config.toml
num_hidden_layers = 16
hidden_size = 96
d_expert = 64
routed_scale = 1.73
vocab_size = 9393
optimizer = "adamw"
beta2 = 0.95
batch_tokens = 65536
max_seq_len = 256
dataset = "wikipedia_en"
Below are experts of layer 6 (counted from 0) of a mixture-of-experts language model. Rows are named router (the router's row for the expert) and show model dimensions 0-95. Each number is 50 + 15 x the weight over its row's rms, rounded and kept within 0 to 99.
After each expert's rows: a language model's description of what the expert responds to. This comes from a sample of Wikipedia text that the model never trained on.

# expert 0
router:62 36 58 31 66 47 48 36 59 43 54 43 44 73 48 32 41 25 47 57 27 51 53 52 37 36 50 48 28 22 78 30 30 42 67 43 55 57 66 35 48 46 58 38 31 70 59 41 51 88 51 41 64 56 59 50 44 76 71 52 22 47 37 53 30 54 52 68 12 46 66 24 30 64 52 70 52 69 55 48 36 47 65 30 60 51 74 50 41 23 41 54 32 37 22 75
It responds to: Structural punctuation separators

# expert 3
router:73 69 64 46 69 46 47 65 47 61 52 26 68 51 44 66 72 31 41 35 44 75 64 59 52 24 69 22 54 41 61 60 51 40 18 50 64 65 64 63 55 64 53 54 52 74 43 45 27 61 54 54 33 61 54 17 46 69 29 66 17 59 44 30 74 27 46 48 67 47 36 62 51 68 56 67 33 48 44 80 48 34 51 84 48 50 34 39 65 43 67 51 69 55 57 69
It responds to: Years and topic nouns

# expert 14
router:70 65 57 57 39 53 30 41 59 46 48 18 47 56 31 51 53 50 68 37 58 74 56 52 47 77 57 36 59 43 26 67 72 70 49 41 35 59 82 45 37 46 63 28 36 88 65 39 44 58 47 47 45 58 37 58 49 41 49 69 54 35 49 28 38 39 72 29 70 30 63 35 38 68 63 48 37 66 54 47 35 82 77 51 44 40 41 39 58 47 66 15 49 45 77 76
It responds to: Suffixes in media text

# expert 5
router:64 55 59 66 34 64 45 30 62 62 41 41 29 62 55 51 46 58 81 51 76 56 20 50 63 63 66 81 28 68 42 27 61 79 71 69 34 59 44 34 56 34 45 40 40 44 59 37 54 32 57 32 32 60 51 67 35 49 37 41 44 70 33 22 30 32 24 61 58 43 82 33 48 55 59 55 61 69 30 72 42 67 42 55 57 39 50 45 50 33 47 82 73 50 53 48
It responds to: Proper-name pieces

# expert 12
router:38 36 65 75 70 40 43 47 49 41 40 40 29 67 78 88 18 43 23 58 55 69 51 49 42 44 77 30 35 55 56 45 63 49 56 52 49 59 59 70 42 42 59 54 57 40 29 46 38 57 22 47 35 54 28 77 40 27 56 74 26 45 60 59 44 63 52 66 80 30 66 69 44 81 46 62 69 47 48 85 51 63 51 43 61 46 54 48 53 43 41 34 45 23 60 53
It responds to: Plural and noun endings

# expert 9
router:30 57 57 25 48 20 53 56 32 89 39 61 37 64 21 29 44 80 16 62 45 62 46 47 59 71 51 38 33 55 54 43 62 40 55 40 49 28 55 74 34 54 52 37 58 23 21 50 46 54 63 78 52 63 40 53 46 37 41 37 64 33 59 68 80 43 39 62 56 43 46 41 39 49 43 45 62 59 52 44 49 68 51 63 59 45 89 40 64 49 57 29 39 69 80 50
It responds to: Biography pronouns, kinship

# expert 15
router:57 61 33 52 49 36 44 72 24 20 50 80 51 49 40 43 30 21 69 63 43 42 55 50 58 42 36 31 45 53 69 56 58 51 50 43 74 71 57 59 40 49 56 71 53 20 27 27 27 62 50 56 22 41 46 58 35 64 37 42 39 41 61 68 54 44 40 40 55 43 21 44 36 67 38 45 70 52 69 62 44 79 72 51 66 50 57 33 72 44 65 14 75 58 68 67
It responds to: Digits in numbers

# expert 11
router:46 33 67 41 67 42 38 59 61 39 40 65 62 59 49 50 41 38 15 52 53 40 80 55 61 49 30 68 51 24 74 26 22 40 59 55 65 32 31 69 59 54 67 61 40 33 56 47 49 51 45 41 40 44 28 57 40 33 29 30 27 31 35 63 68 39 62 58 20 41 65 68 45 32 56 64 70 56 49 51 35 44 62 86 62 47 37 45 39 43 39 63 78 30 25 70
It responds to: Geographic terms, sentence ends

# expert 6
router:49 50 57 34 46 61 37 48 27 50 68 39 46 45 21 51 43 61 54 52 63 50 46 57 52 26 63 36 54 31 52 15 76 62 70 53 64 50 69 79 41 48 51 26 41 77 47 53 34 45 40 32 31 67 42 46 38 27 36 43 76 38 23 56 64 28 40 46 78 37 44 52 34 49 32 53 49 60 55 18 41 47 50 50 62 36 32 39 63 50 86 59 16 50 78 65
It responds to: Mid-word lowercase pieces